{"n_layer": 11, "d_shared_expert": 0, "moe_layers": [1, 2, 3, 4, 5, 6, 7, 8, 9, 10], "routed_scale": 2.5, "balance_bias": false, "vocab_size": 4096, "norm": "layernorm", "norm_eps": 1e-06, "optimizer": "soap_variant", "beta2": 0.95, "grad_clip": 1.0, "seq_len": 768, "steps": 5284, "dataset": "wikipedia_en"}
Below are experts of layer 7 (counted from 0) of a mixture-of-experts language model. Rows are named router (the router's row for the expert), gate (a neuron's input weights, with its number), up (a neuron's input weights, with its number) and show model dimensions 0-159. Each number is 128 + 32 x the weight over its row's rms, rounded and kept within 0 to 255. Numbers have three digits each.
After each expert's rows: a language model's description of what the expert responds to. This comes from a sample of Wikipedia text that the model never trained on.

# expert 43
router:115062161129145134135162088105063130107095159106113113116168100139138163196156159104117153100090161117158093103199073190156137097123183127152108127151168168153126170135150138170132110105110130149137124067121154112087133151201097182173120054130123099100088180143121140108141154058113167077113144151135149131106041140132083161114099161144159154154087160109093137113132094096113137122161124062145116061133081108168140107178112139163165141117131190170139157157163088156117101132092170
gate0:166140108143122144157158113139131152066116171127090108148156117109134142140096180196102153114108131138205130120150123123140189115095112153152210166140101136150096149077131144132078125054132139154072096105161113142169109101121079102147151103116119076200154154104099096118092120068134164169104091120109102106104149086159119151130125128147132120142084101093066137151119101164148105138079193143095133165110081160073153073148164178179180058147124166185159070135130185154146104147148133
up0:185124109068100135113152161139188094164118100127106157138088115145123149097099153123127178086103111100174113144107093145146109143159138071179108127101114056086149148157089126117091136137108171101145079154129129135131147203125106121143136163135110132112111123099151132099090117173151114158144138158211150032085152135160089178124086134151173088136148189112125110120112073138185055155099101185100160211166123125088098102131122141156065189079160104155108174114135174144127114117141113
gate1:169126116098147090179117146101153169146108160063095127096135060106167061128171152135149139097183147098090116144097154122167116069107140139065131211169087192107145165146128150122152154135094146111115111125142128129090081111086160078121120111121126113171069139197160119162097149063113152054148141154135088144136109165119164103151109145129111150155114144212104128184074103137131171157118148110077105128166180141130093118096120069105185097145151133090147165151118185122122085141164125
up1:139091073192196115134137146101120130145140141086110096124172044113144119150153103120100160112139114128083157194095198128144141127057151197038103168183145153147126160111130143130161085140119124157105160112111148121059074152132087116068091140065098112162112134196166101137140138110099162100074172103160109165113098153144128141086089136143144143152109105149129116134112084118141152187151108126151063139148123142139079138130108112125134094180160163160164161169177108078140122090090152
gate2:160135092166113088193168195163150130177121117106098085092093100152072126077162108089124072108123088110116182105145160124095105105059152110112128204102164137183133175152110163188128144119110129103076085150144117086102141107146139118154193175121139152150098143119139110163119145117105136155144125188124080117132111147190129097104080113113074086091161155135114201163136068083095150153115091104079118159121107093121080148144112071127149113155199126139154207104143115152103119143126122
up2:143116160045086119105092067102083157121112090143137171124142130072123128167107112118087138112157131070120078175134128110124103146141112133146142096148098153131149095139096137111141108130129042164191167152129092177163136094094144144085108124154145123111094100135139169182141088145124154118085107107116113124131130075118166197096145119147167172124113135162126092145071153175139144217150189140105160122177111161120206097093164067090069164066145112086114119148150131133110131094208120
Digits in years, codes. Digits completing years, model numbers and table figures, such as 360 in Xbox 360, 19 in COVID-19, 99-101 scores.

# expert 15
router:167159101123164173115141210095113143105163056157067118147166111107163153123132058136120107132115108113102153144144160142151049104124154076156133147129136137193108092139088164084147135094109195111206135141123140161143152089072098057142106161063173088186142120125147092103176170108124105112080120195144136132126133158063083135147076132081136122124130171114166119117110150106133129112115060143154180089078119141115150067126113137155099124121132129153139102138205108147146126115108103
gate0:124116146122114064207164111127124152082101131100185122144127120143117097152098128156085086157109139096104135150091184130165177121068127107108091182099109104155113080170155137082113181126141170153118157120095139121115111137151107187158130161128201134179185148072149154152064149125070155122115129105170158164139117094162091185168077154115119159113153148107115160167138149159109130150132137171167067117153148142038067115091138113124067119099161077189110085146107125123126079115132092
up0:140110148125167143152061091108148128113106128095147091128157106103134145104084157172115112113124096112162147079095206072134138086086074137107113143181099146151155089154106120103149160136067115159144139103195145182225133081145117112126127121139163055123143116129131142122172162102126161120058067097129128144182081099154121127162088125139144089194051155092123080105099183197111164155110131125135069122136187138157119122159119135138104103112145147135117152162141135106177192165160109
gate1:169136158102066159131088147170137131104163161149123133138182157145193139093100142115177139179161145065108127135098142088103112089112171072128153206158217205113137105073126116131156142119126137167075114065140152087108130147145129112132151087098111225130116152112175075156116152136146157124104091168130069091106117157113135100093148090117158118089120102102167165103095113107163112163135072146124109136159159085133145170133119095154080110164140168099093128081147077177103165107125099
up1:102143059106119108155156177156122125094145072150118147128170088187081090111120120119111152153163158160144231133071152155060132140127104148103102156161160088069146150112138075137114179111115142120116119152102090170130145138136067156105175143102131101162128081108181160084097134183132110072096179144141134096158126135069137172142116159154170103102184129119168167107092138122142124163126135199177085055089106067130153112098105141107134100173161122147072175097134121120109120147106141
gate2:079136094128130110168122164152131113085114098162121060033062102199063143125148152129175113196162080177101155140128103103144125144150154156169135103107095139119190148110148103104105165106130126170148115173081107116087126107136154077167145094143096181153116169121194161109144138128146131149075145127117114131093116127128070180164089154089163142087140154166100123189109150153168125096074121177148133146104161122166154164126133159121206155112116042114094092125105145106150149102120109
up2:202122108129101122146158155129120176085186185116148082135086155152138128102204120129114153150116128163148099138142114146135160131105192070130162098145092112092126106093153125134101155125147132071160161111089165113192090123067125125121064103129102179173155081109169151068086146114115144139160103144178137051085143138093129149112159144140129167139107164159096133035105107115137098070101135204142134127112134152111104096169143118072095114130110155140126168154092192131081065102172132
Sports competition nouns. Nouns and word pieces in sports and competition text: round, record, field, position, medal, "rack" in bracket, "arter" in quarter-finalists.

# expert 32
router:103142153098069135134158168130166122138152156171120163178093169159124166121135111150138165106160174150133130124168134156084117088159094116080089145141049134144129075077100153089173137110044123171187117104150065158120095137133130137094139110117173101110171092133187137093117070147140169105152072131118107140116126108103165057170109131134110134148149091188148158105141111154083118154142143138082117045219094141127114124165126105112138084120156166152088157125114159106070143081082083
gate0:135166141142130112056133115104099177122134114105131094087120117059177110126137114187109136168178137112131064161167135182100113128113137075091170112121147057155184107068175122197121123138192135146138114101125150092133142135105149167143086107179086129106099135175099077113149137155114155177096102150090126069130173106140139098077123152145133137148115158148093151146092148143153137119098169115088144116118189157101113188108081232113153133100141136106157114167101111092176097064140185
up0:127156133110123137168104132124110117105115137127089154169144139203148110137057183102135104102049113118131160098082119131166151124163142114166131094158104191121131152121070093120083147135108137101129102151092118227102157160106115130137171169059178142117160093173135208155104113101146094109145176054136096179124079160103103151175123115137122107138154120154176137142195122133080131144171142112133117153108047094180114097107097110148079126138076126156075110187147088096107122144116110
gate1:061139116135140140196113119186113100135143103118089141159121127181076112187113149114140114106113121150070188110150089137181130092091116103131113113156129147107154137122118124158150141159116110135169170085081111143148068080133173150147140100082152086179117070142087149081069156146183155146137123154122133122118115126131107116193137121171146152123156106155153162049108158142131159158165083127094114103141081162084144173114163138075199070061132130104100156153088150091153107028107117
up1:159128082108117133078200071128121157141144150167157129080149105114101108104149154182122108170140102139175066087096170152117172104160172117119148126068099065134093104175145183188094106139151136117107099115114146108135138111114191149098073151104170144140093084094133047200166125120126198105151073107140135154126123182168162132113151144123091105062085095114165120104138157141170113092113108130104131137137163097099138100132116183106068182129137180138124118136166128141132099089203111
gate2:084109124091085144088125097128101146089164087139092150126094159136157158148181099120115158089153088153064187123163084149122136068118112144084172120162080104146134104115141173103133134065124097116166104133159117068113095109077110157113143072104144114141134112108196165167119173140131126185127144125119156136129144060151108144108096117154151099178100143137063127101152120147123182141189125155095076158140115170093129122119119195110170145143088081194080142172234150135139114078147150
up2:112204149150128116147155121094148135124145108109107165114193079122096111116102142137090163117124098142165122165135192150164124192030127086151140101079170140105121121068158102138076170179139085108117097082064150132149148106121083163168110151137107131108165152141135046104078148087160177074105139128130068181097076215107101132093123133121126140132151129110131107138144098140100169117081177160152129119162161075119160108167115112094109099136096159110109091191115111131123137127172082
Adverbs and conjunctions. The connectives and, but, also, not, then and than, and the -ly ending of adverbs like increasingly, significantly, mainly.

# expert 22
router:092112087133095136133208092198117106131117128178155139150071163164135092117167149158175106114135150113107097160168128112129078101147169114094111104111081110111119092141083197094130123101057140130188090146132081149107148088137134160099129117138192103177136082104166163188085101141136130195123130102128150170142094107081189074182109151116096132110150056118163144116102083152105138166148150181113106113165160112121111140112110169081111116110144125136131111098087116107123101020110159
gate0:137176162103125132141099104152153158158166116077157114134092140151091068169117122185159138125124133093083108095157120112168089113117172145184165162170122171238152119147137174106142141140120121166126172134073131149128134120165157123124052174158151084126136132128128108131169073138124129100121129175138127204208077168096121124049117112085166123149121103154188135151169114081134094096167090098105128122146113099132085149134080122148074132127135083111103105182064115076149140094099097
up0:111162117112114124228118088161142134148119180144144176112065140134158105151159128189192176141130120090095096159122068139091059138122155116141154134148091167171115119099135132157047125157123113137180079160070134090131158107109105138120049154156155093140107118095109130130125124099164156170109074173097144152099120123099165074106073169085143198139157079169185122173162092134120130104166133135132111125135106128113086158129122159139053126139154094161163155130056148147086138140114134
gate1:177153144075133126085117129164143126128127111134158164053127088088093101129110112067139105136192113138126124170155107128146136148140085137174138138080137156089106104122123123117101117067106148174130083148157110108176157166124103127141125153181111187113126088082122159114116150171114122180187100144145139110110102159070144173141075128114157124056110154086128150096134140160156114084126135143138120158168153071044153103138112108183108093138113092169114150158102154106074101244215139
up1:126116127106175114056156113187124187122095092159151089061100076079131083155095091112147112176156139142173079170122093127083116108125108142176133158062110128115077136163106120137077083118103115132169105168170109135172170129120120110155106127128124129169167130123137141197129144182118104147105114173128118101108111114077130160108083153070143126133159110096154162131113165157170129108084133196106181181128171046106138074187156164144140113160103066108129133137092133098100109159198117
gate2:133145113116108098134119170137155080111093113131103077141112161140115064144142077103163121130193109119113131140135082079166065084141146210138126105137074090097132162110124119084137139141096160116169165144105158156080142119136072131169164102104087095119164144189178144168162071114106063140132146084096128148098116122034144058158117133179089158124138159154122156159149091132134068117141129142148114110174169191134149123101080122093143104118090089183143143132114090186090124189094156
up2:142096118090112148136112085103088160164070088106140133070074112142117127121113122135140149121099119115092124163205118131120126226106119104123096123116182174133189155104132091198091081130102173162172141133105122077145113105121164079075047182117135152131098117080144145137094135140128162114157133178160121168093109095069115157120150132160079170150155142126163132126103062097095139192105115164195072157123121144085101124184145110154088138098160114152153110097162127202139124136151095
Clause-linking function words. Prepositions, conjunctions, commas and object pronouns following a verb in narrative prose, such as forced to, suspended for, but, him, into, until.

# expert 58
router:076073119093138080096109142069163112172141111141146143174139134106064139159176140150139158136156115130091066131094149159160052176101088155133157133078132061090112100150126157187135175137142114148167144147181174146153104096081163139195107123190086127128079122109116148061115106097141170111120191109086091141139171132102130096085154134128166137133163106149139138204096104148142140121133177139128177115138178139186092142140135099099128141126152133099114148087076172089160114076091083
gate0:201118105170141101109087041143151084124099150153045170143160159116135171065089106162104135101132097089160131055179102150119163115080080094164192098147165141134094141152083099166105136138190197148128129151107184093151103142149159156101128124103131143112139119123154069141183131107080152125105137085144135141186130116145076131120152126153126137136104146112133104091125142121144123078165130159110185097108061136111153154134109142093106139099084193155139120201132113192139097088110109
up0:092141094120103140132134143140144094123145080101130106112119151118155041146150125136132081159107085135152094128079163144153129137173114138115050086203052119186141143069149156053202106133105105133097128113106067177117116173139114134199120159091148122123100112119119177117071133170166124125175092118122142142161127126103088156199104152180142130137154143102126125110139167152104071161170097101108082187154146084121066156099103188138126146172110120135087156105172124086111125172162126
gate1:159126117102159132127118149112163186166102107163142115133117147133093149113138143154141076042146122184109061155086134112123116120081130089116145133090140126109139114165181123186125171080119098134164103121123090085135153097155224096068134080171122113110118142098107176064081108137173121096066116161147109115115141164114105105114100132140161197120168157082090198148071113149186097145092149109132126104093139119187142138147151102115169131173164147114056191157102133177107137157094101
up1:139167109086150136134203142117114160133095141086155141136127150053152111114115146105098122161130191141145111151194136153125138112163159134058105135100090103145192145129141151119207126104099072045123164123120122100097128128170083110197141150115131135074112097106100110148075181070104072133138140130134149083112134141106113131130124163165123142121073126157158162165154155120163165204126122161091152144119143171132146098108106139068182178057120061143090118082068123096156122106139091
gate2:135110059109133062160098053137171184090126155232109066125133137093084095143128144167178193177136087101076109083057131077107128161152151117132132121123097198132139147102108136075096149117148115109100131115112095127128100109124106138111128192157124114143202161112148119171165159210097111125182129094182140169152118158093124148167170149109124113171164152110133120151114120157131136139144154128104125108121113107071130130150090116154102136114174119150150070064107104097128133139187147
up2:115167143145062181078153229107136104142139119069142128094158151147130175133111108113076080100158201151160152171149112185116134108141108115125171127145140071207109058122192092131136113164092180086129141129180151165146179132111082120149116094089115130158080062141108095124110127094140147124124131131101112081165143138149110116108112132145115152093127147109150167142138149060168068110142098131176105127098172104128132137140107118166201133109051106126122145152165124146185112077093123
Plural noun endings. Plural suffixes ending a count noun before a comma or period, such as machineguns, tracks, locations, rebounds, members, votes.

# expert 61
router:104126153150128127111151151121154118061023160121136117119177084134146077118167166114122117143096082125148167176114182166117174140114135150122114128173123170196103097122055164080105160105152144117000176124134145118092206149162154137145137175180136104130127127113177132171129127160135120119116156130132058136111113085117175151072104103105156117151150097093106156107114131104104106164098146096127101088170167155134097144112169163100134098156074109162133152112098156116105081173127081
gate0:145078073127129119118112131047213126123129139133099099128130113193126158120175175108109149107144103119085089091139127065130154136165150137159067094100121112147132164141128169080146176124138137125101118194085177147133099077133169128204107106116125122180145069149138102125062156133123182121128090147146145191121143102111113157117156179150119143181176108106129160197145099161113116144089103171154104138179125048127082176092098118162158180154127115132125143129093145076147115106063107
up0:136195140112111143166148113161050074171124115034116161102115150107151129154097060173111140130144144177202132151093069198117122119125116097143116139092112131086158089111139089170150118099107051107155180084171101146112153170146125162076116118110128131124055113130059093132173118115145122134106181133104132136173123119170147113143157100074121176076123141140135091115133122119186162108151175091099090185096129159113161112147134095099091130138146163115179134119148103185143137110132186
gate1:071146129155106131133134149120192130172095152151091136078140172174152105134092083144119111136128114090091138147112130158145182087106114113163150151107145059184092139170083157140089177124109144211113098170158117155132124183152082054073141123071098142144165060135166156112128108124152098110124159072170131145073158118135132102142130145086117112119081061109113070092110167098138171128169168164139096132165126114146165094113097168146115115135129151186108169099128098229098124128122104
up1:167108152120165148135199107107086136127141113086149093137099132140154136069127120122151111093136099120137119115101165174110054164161159127074072086120121125094110119141155113130132111128062128091130141128097078122130126144193171160117070116158152125159098210103118137160173134144101178149114103088139111119125114100111137154169113147140130205103201132157142190184146117170110093093114163170156142164084094067112125175146173132066072190129178113093125086085161102082145066122156141
gate2:072129142092112154148126140150149152064121154071148095149132111065085161134125157060088131130101100184121170149144128110133117166106095146112150107106117131095116101130167138115093123120173108134086160190124145175096143123160131094131134102142114147176104152100131237164109178144126131189151157100133191128091109152110080124132075146114088137161126169102125157152148244095152168111108113129096087176118177108120054101186140120153169129062092188131148086146138165145128112133142126
up2:111087142123117079114081115138146152110133131116128104150153082167081198088173142123186160145117109109083173142109143136096154104165130136135174112086166145110131138120135144111176106132139172057147138098190096192144115144124160076153110173085099097096102187147150068134140096106124155121091138145152162168107081189155122121117144118060143174157070135144138078142177089109036162130118159132127070104183076141086122120131103161093105108200099127120161124102114126058134150086148094
Personal first names. Given names and their word pieces in cast lists, tables and biographies, such as Michael, John, Luc in Lucas, Ke in Kevin.

# expert 12
router:166185157095136054180128108073107159083116139187077116136133059070123071154157117146111194113109087160068142146170157144160124153112174085155119084119067170097095143106132168164131134123159114112113150122137102125105102069114103107085113161154112095126080172114162142157094122133174138115069121154127133153198172166158124139198084154085146166133129167161107137119092105182152157143168118054145148116124103140146129170090126076095110117090133165108127128141148080117166124158180121
gate0:143063177137124124098143119124136140096126169148155096088096119138120153145142132158104139146129116122135111127080159120126164112113092156052096148190160152069137076109141161186114107229110110100146100091135103110152095144098135193135158128128108194142106232139169164133091123155119091114172127155128129162131121130080172149091159130121178156135079141102165051170090121122082133125129154057108150135196146079162129140137080100104146094168192083128153144124109137060104129100136109
up0:076093186119134142091176115122149132105151109106152154079123072144138208115115111159132160079106107133176138132106166147176099101146039090093101111113147163152108091195113150145119145166100105164088114059188124122189146136117155086138142153141071156148113206129127156097070124112092094124151122139087172173170138156146131166143087149083103149091075112096120074145096140124134118171196186090125118158174129122143112168092101102121158109110162165143130104158171132100176105138095094
gate1:081157129090115130112154143092164157158064124097100094091162117116160123055092114144145156177131120137157181091122122168163151175140143075172161124116095136110112080101170149163126106103112155100092098076202135188145118095106153097197128140140128169138179071106152152115124187157131132099125148145141126122144121206199192191098119114091128143157135154160168127061157054124120164156068134136125109118155157113147134138079147157077093078108146145148171115079105113095119093149145135
up1:131165170083123119114121127119117161134097140123170120149131101132148136124136077135073146140078088163092154059101184124143164103148089152098118060172121157136102095096170106149135105122143101113146191142131155082097146075088150140109142118142164113083035105164095173130133126135140171116112143098109179176102153185096188112141111083171154138138074160172197116079111143171079185122126202109177118095131102109078128092092117150136055111095127136140172135113135143111101155113186178
gate2:141130139100091097121110121088144160100074195151132091139138120067104127101137125054129045133096147142100145127124125104129125103131086092175107113141124096157179122163069186119172152065133088154116118174143101158064144127037119155159142147124104080087147167164119119108104175153179097153147128124146063179103106170140135142184117130103165142141131120123138163091126178174100085095191140181105128222112112094143164103100155120172068126136134116181108118131111084160141149129145115
up2:163150108110131102156104140087156154120064189138127099130096132114063140126156152082104062152093114095081183144119147077160124131146131133162146144144123132132169149131101180110157154070111100124088138159142083162081117115042082161097103111142113133098166157209131096123150148170210130162137128072127043144113148212124113140185149099132152118159116116131135105095153189179121053102162138148112137163131117132092119165121106131162143130120121109164121087140046115122145175147170114
Mid-name syllable pieces. Inner or starting pieces of personal and place names, especially South Asian and Slavic, such as Chatt-op-adhyay, Ch-andrasekhar, Smajl-ić.

# expert 63
router:144124148113113173115106146198207111115207078070142142089088158179152086144046145121138114105128111138100176165108186099170113149125151113122102134126141103075099126108181117135175139088129104115092120145112126055086127206123138109113124098128088133151126113107129102142164116120103163074181105140150135113216101112145060113116169151128137112067153131119177123167132169126171125076137168175152086186135118076102128187141083159139119093094127180088125126118114149137161107096149125
gate0:125186118135171108108129116112151122163144109117105109114104047100177139139138147142152123123138086102185135141190185089186182162124146118118149130164090121137114125083161122122131166054137151126070128164138172187117171109152098117096179092116101048103144088148116120117092125109104155127109167132137117126140146195156060105161068126141102111133143100113085140081119164120142089132089119088104106167138186152102122081166074131185137167200126126197113155088151140148060167123118071
up0:099165086064113153077111111117092148161111184179165111171181091161140154123180078149081116162117157132129111148100141115150156114153152121090111101137098151160142128187097109107133112163065064127178147115074146085141131066150191076144166153168204182148077150144105137150173096144150100127122132107122096138144150155095167137122087128071111106141101107176127139113114098182140093081154123188119141080120126093167081147142184149121092137134088073104149075116180120096097102106108170
gate1:107119151086105107130096144106168131109127147070154105161083160168172110120099129107124123140157050088169215098161105096191160187095129144122113111113087138150108167122107120128095124132105136178061180110093143153147126122168171160082114122096165125180107192082102169170125147119137156051124165185129128119079154093168061192117120150095116118103161191123133178103157158177145121149091088126140115145096152115157120092091146145068137097145137155112161161054122112111107124141089128
up1:146126170043064116131147126160129127113148101092118103096140140123179182105103146112091124073167133173194167104119141141135076097149110149101130120141137149121149110061142105152076123100051086168115131126143159129102099136140125085160098161151105126107174099129117147093123142179137154144125167125191147147134146140130105122080125192137061149167098131103196123152125122073111137117106087124127198212157113146094122101157113137185124024153154108148078055137119101160146179119137108
gate2:122151066138128174142117133097158121205144088125150114104070179131162125052169108089187103166108154102167124153156121143117109116141133094107105134147111083121134120133136111186076083176143137110185107112133112182117139126122108114114124124099147140068143108173129060060176137184159152133134120131112110086133057123141089096107106142123099159136136127129157120095122133079134080072153088185100164130048124125147145181128131231135191160079161114111128159098104114165088158159143168
up2:130152086163079085170067122151127095098145162121126162108138124130118112141141128110142150149134147111109130162155110179147137142162144163128156159120128127099131130124083111151090126145119137061133168134168162161175091201189071159182079172127179126155068078132162103155162161100176117131102131163105121058102132073139063097165090131111090157117126117096153086143163138126126152085090180098125060088133123085130124213126133148158073149096126090167141082099130100069200151085126097
Verb and noun prefixes. Word-initial pieces like ab, re, ad, exp, sc, ob, dep, ret starting longer words in narrative prose (absence, abandoned, departed, retrofitted).

# expert 25
router:171150103106186151130124182078102135141150055139161133171126133134129142099177049121116137130136166174115117117134170123117120159124139075123188143108169110140136113145079079151184085116058104091161096148120136097139164150100138082123084155135113108148112091105109091122083150081172091135050130113167123120151129142157089103067123077118195178166153150150147148099102107165086173114166117140108184137094111112132141067107089162095151146110135163080105150192182151106186116074160117
gate0:156131115149154171115125157142146138095135093146162092140165054145102154180128122161113138154145092138128076179149071101087161124118102110149107177168108085102126137114107138146119165139071128143145149150081109083133099205117091130079130064087126079134175137122123142063156091172100133154150129059092118168128128197110071077120135163183114138127199176113117135157142170205141107133184149097170104165105151160148150106118076168142161163092131104184153080086093103140108150111120106
up0:140087127085117118134116146059118181213159143168128175132073184100068147127130146130138152082111145079100139088164070134075121090091144103121160042134109133144136181102185145143102127126188189145119081110138151187113129067126120170180127189113134145161107168178138147129166100119158097071131114163153135140138120105132163151072084102158129081146093122154142118041138126102086140139137134180094116095120138105158106147121145106131137141108114149094107187188166121149124107079143156
gate1:134112088110202158161172095097210105168125165104102129153095128182081181127110101182133075140100099141120124134123154089092152085119072083141139159092102139068097121106162108088081129107164143126150099154215132144126111175110177120119129160105107164151108149129188152147103119125094175134120105097130161120190069107104114128128095187162120131120087144137109131108203091104098134077168183150117155081122092131161129116095117126179097187141083109165107133187089172155125133108085130
up1:176125049078212138126185131096159103161131157099124148145147150153116178113128077162109096128131107118149156120134134085063158135069123086132150117102112150135092135130107122091102142149130133121127144153190178099160117177098148058083084170068123139173113090160163138151119127119121179155142123099196127109156081097100090143108065179137086143083095148171130139155192127137133188137181116153147157083100075124172144099102093140155113180090065129152102171150068140101130145117131127
gate2:059143131116168133114103104174116166089110130182163074151097174119107164149135099119059090103089168131074108177132121202127102138143146092118190140165130104108101138086134064116128142121042157151136148151153111112111170133103169079086075082145132165111177156109116164090111116131074209105119167175155110115117153126109114167131122126142086182133117144124110139104141150142139153137176156132138149140115113070087079052089080150099143145141127130177126201168107133120091157143174172
up2:164108147171146156136090148130154104137127090183128129142076102125169112098162086201116087095125130127056102137143168111109111172119213117111148168153089110081118140180169074168141107113078183135174172201193116126089146107124127091087118123102110080106108121104099118079202127137071161126121110146166129142167121065109077139091145115152157153164054137126087092100166101110145097084168150138143137124153169135089158112135098127122133111202134146119068153151132102160106147122176138
Work and group nouns. Nouns for works, groups or structures after the or a, such as album, group, program, book, project, model, ramp.

# expert 27
router:111117130159124141151140077183110176163158094160106134097156205064112156171107183123151179118132102145125112147113069123096149139090092135140077081140111152194111162172151132081110117046059157111114135142126124087182132103162146124150118099150102105121174172071065119092139119149137097134107150205119123128164098168166104103113130123071171150127148163124145112194158162150148170098054064125113145150170095118166154111131147065137108119107138118143105156193141134113080109148114159
gate0:117137122207142125130177140125071116081206150142100148152098092123139138120097142151118160134088093115110134088159122155156069083021102110165138182107081138130134184113109145158116199151160094102068074094108185091140129108135110150154126113147101147125160171187116130132132142084111144098108115158126162114174124094201118113144161149158084115200163092083102131128111084072100161108119128135097169143090083147128139106155131115147107135115172114168111110180158139094176155107177189
up0:143127091178127052173148123158112134133116156165135050149109097150107152095144066159147153123121080120051153118113093146116084110120141133084158196069091121126106170163089157194117172168143115126120108139076112087092071116119163128157112101169162068130163159111109147121205159099113119098110096144103149101128131110155131061121143085136110112158124057136193147146134106124123127111128102153106188124164083200167116120102142133111143106176158091186140175159167143108112156092172156
gate1:200164119083087131216115099101150090127085179104086162153149170096154176116122170170077082140180161128099122104110110218105185102092134119158155095125141115121139139145155155120155146094145110143108186132123103152128084142102150125153163123119124132091107197206124114164068104142095133080089108129127138156159147113108133149165099109113079181165160158142098124167176122123060158162150159100121121065118105097103086113133117106104143166115120083084082146110131145162110086145202145
up1:170176136046116125204117085147173116127129140131124162159183155139138137136146151172074138138163175090115133136118094182196179085126139102113146113111090191149145179141164184101127176100114106132089191085132110158130132115106125058157147101139128113117143177189084104147099085139137092095070096127128120126135115101093106141132113166101063152142115149150090098187168090140096185130137122097174096106126102084120078108157125085110162180136138035119122121079107148140115090158135131
gate2:103067118096097179152138148131160118171081142108138139097145152094206138091121151055094106132119169111110091101099133098094119125170140097173150185103112137093149114106120157126143112138122153161174075191145091146161091090110115103128207172177213106072123136093143035143121112104158130122102085111132086107100087156072105156135063105110169184216124113149160130138084100146070126139114162128101130175105115158145109088095125134157123119145155145086124143107113169135121129108174122
up2:147157134131101049100132121124105110056131146113113084116131106144070110153134139233132148153119125109147153139159118144176096146132135107084126043140159144120133175101115094131100148159109114110119184069108173134106158140150155163110072097078057136162103105125130193133128154155083148154136172138177155155168152095156105106142206160133124072019146149126100109106142178116167122118161125112162135094159143110090110173098103126131102151098103182076138108165170093148145139129076135
Digits within years. Final or inner digits of years and decades, as in 1980s, born 1972, 1936–2021, in biographies and history text.

# expert 62
router:117137145194171123156119109085114137157130125129141098151108117083112147110093173136124123126128129142116166143134244108126109105109111159115134117162088107121091126106108111082159117106121115140010156130115152160093151141073106143161079083096148140147083126151175117105070158153133088133152162089089075175116103085106150155135140109110130188103151105126080130143140069156126190095178101159109093114112128132135155164162144094097128074128094123168134101073122042159132145207183073
gate0:006097126170157126187156094105100128117196089082117040131099176138148156123115143120100124121154165163132162118129164099137101086057082129157163126085019095075100080130127099159066106088119118124110133148071151138136173171067144143142114113118102118141141150150152119152143127133161079133176149125115178124089081128131137176097125124098177153125155113099132124138194112147140167093161080105122143167114144152101148124165164137096084111075101129120152158116140136139149138161126171
up0:231155126090117135044088150163169149118054179161126193099164111162103115107148124140147152140085114098130087158123088160132127154155129113096111128156210174195158187128114118107151154163101167128142119098194102114115060120179089122122174120152153132120105120133095113133089116091117170117103143130154109136142157127148153061160120120163083078120100138156153099086050160090129082156107208143157115110151083110148113136091119115119116181125166094149110158147134153116095151104105094
gate1:062123140161155161191108101107071154146159128060136134191056125083152139091088190136066133172185107101124148173142124094143130141111045168120123102126084115126132121138125127119123095140123198102143148165141061145106123118131098117103148088123153157168126130166104093134101156162121063132166171099165093140084042099133135159141104099092183134126077138077082100154099117196102155116125092110123120124197103139129111149154154130106125072134194120142113129093134151182147131161146126
up1:186095106130121185041140163176148147171133121144111116146163149109105096106169103102093087100092098149158099153097133115217092136111091146113154090084122166096110067130144129128119155067097096166112131126152178102150179155145157133141136165142163052121179079167119127178163115133134146109153092164158142130087178183122162186077137100128123124068140172150092121094132138097113165173161136186181143129072134158144129124098083113133091121110079068149102069137133109102108093123145107
gate2:077150163138164190197132140118140185135063133087166122124106124095167106155136125166091119101188141161121098121094088130134138121096133115106162119093103172088073122121120018142141101095100161125116153122149194172086191146153103114078102091133136162104125097098094134109086090116109141149135130112119041179173066105102130189167136130173128134146104105078107113097138154197094176132149122152146119104077127129124113167125153137118081107100167157150195164107127085161106135159098110
up2:158124130113114061107168067124104088165185136139108191135175180147113132109129079101132142182104098074104150140155153103075133101118135102123121092148185059167170175140104168130122132132122091108165127102103063139167120143106159137155117204137121065102157144178141105144163168118190122172115143113143170104085182139151120093106125117109160104095155159162142144124116084103165069110125136104068146139178131131135145063104129130126220165181096130124054120125135167102114108097173131
Pieces of foreign names. Short letter pieces inside uncommon personal names and foreign place names, as in Rippy, Jouannet, Košíře, Ishigami and Butoiu, often in sports tables.

# expert 23
router:174176126155126111155145125085132093147069111178165138129107112114140112051155135146095076118167141146133179161148117169112155133136169145142107138186177155138154150111115167148109096099146127144129133166134140161110172154179068157109105107117138074186136084192105142154121176081148030172099162150125096159111096152190139150070146097113132096182157119119077095074128116084127070158136154081154155118134138158142132134128149135129108116171087130143098174091138116098045139108157044
gate0:139123091078077142105092194124140156169116079128169121095121136133115098113150124126074144121178087130119173165132130135116108163150062148133172154067171086125133076159118152104114145166079139098117173214133090144081138092148111130098139154139108083119097092116139090117186142158115111144122101111193120150111165118138145072085126081166177087154120155130202141061109107112126121104104164144139161198145171116137086108068157216106125079130172126087102139123186158147116141161093110
up0:178115085110140072124148140139089136222079124154148173107190187082135083137144089147129126087160091152093099077104090131147102108166105112148159099032085152143122097108154124135141153161136158076134158160115107085119159081134111179133113163134130135094117116114171144145164056131174094134150141095160111128134125110138132188096088090152168120145103167099160134107174174167070158084135168092158135103144146180154113095085065159109155104161155121080106104163142092167122143188149131
gate1:138088140159096153141161125066084186110082145159132130137120084103106177117072164148114171147159140128161067165130102074125127200102109139112086108119132086133145146106074170101130138061160111132073173145172111137190161111106098173117221112159151120139138109120152108108132160138137131144150161116104121097138096116130082145176194182124112112123113115106101132132111166175081100081118135168114126174098117166132097138111066130142163140172196058145086098082107153216119102153114124
up1:140101186180088128149163146071099163145075159161088154094163112127113114111162138135090144120141166136177122178149077101135143201140143097117056124153086074176137140124095135162098156087181128140070154111155127132139161177160086085117180140143143112167106121157121093169127187118146140120127195107096117103153107128104109204109137171091139128098137158132094112079092155184099074102125139142092144083105154181140131176073135088155179163149140059119122101088084114140131118124180084
gate2:119123101100150089194147185157077134111055150110092182106109162099117100138192113127112090146110150116150206187153132141119124132171124148143215122162101164090137114207209125106140102124089160155170136162113197124191120160114107155098091087124133106154147113115095163121123163083160125093109176153094146133168124073106126071107124156131123133126105112152148091095149116106097119107104138131107143091110125121163112090105062201118148134086128139086161090137171161092149186101147085
up2:109115164084166099122125095153109110183119125085124180159104072141103114158165106087123117102134142094136195145131157104161113154163146159153164131144110126105081081177176147115139079165108134099159040134132181143083103141160113147159095161123176102128149115139147123131091201075142134117058158165082053133127102112108108119101110048116174140132183157125147166113143094117209117153141141166061149136078123143125077109121081181084126143078125086165142139165111145080116165118120112
Place and university names. Pieces of city, venue and college names, often after at, such as Boston Garden, Princeton, Stamford Bridge, College Park.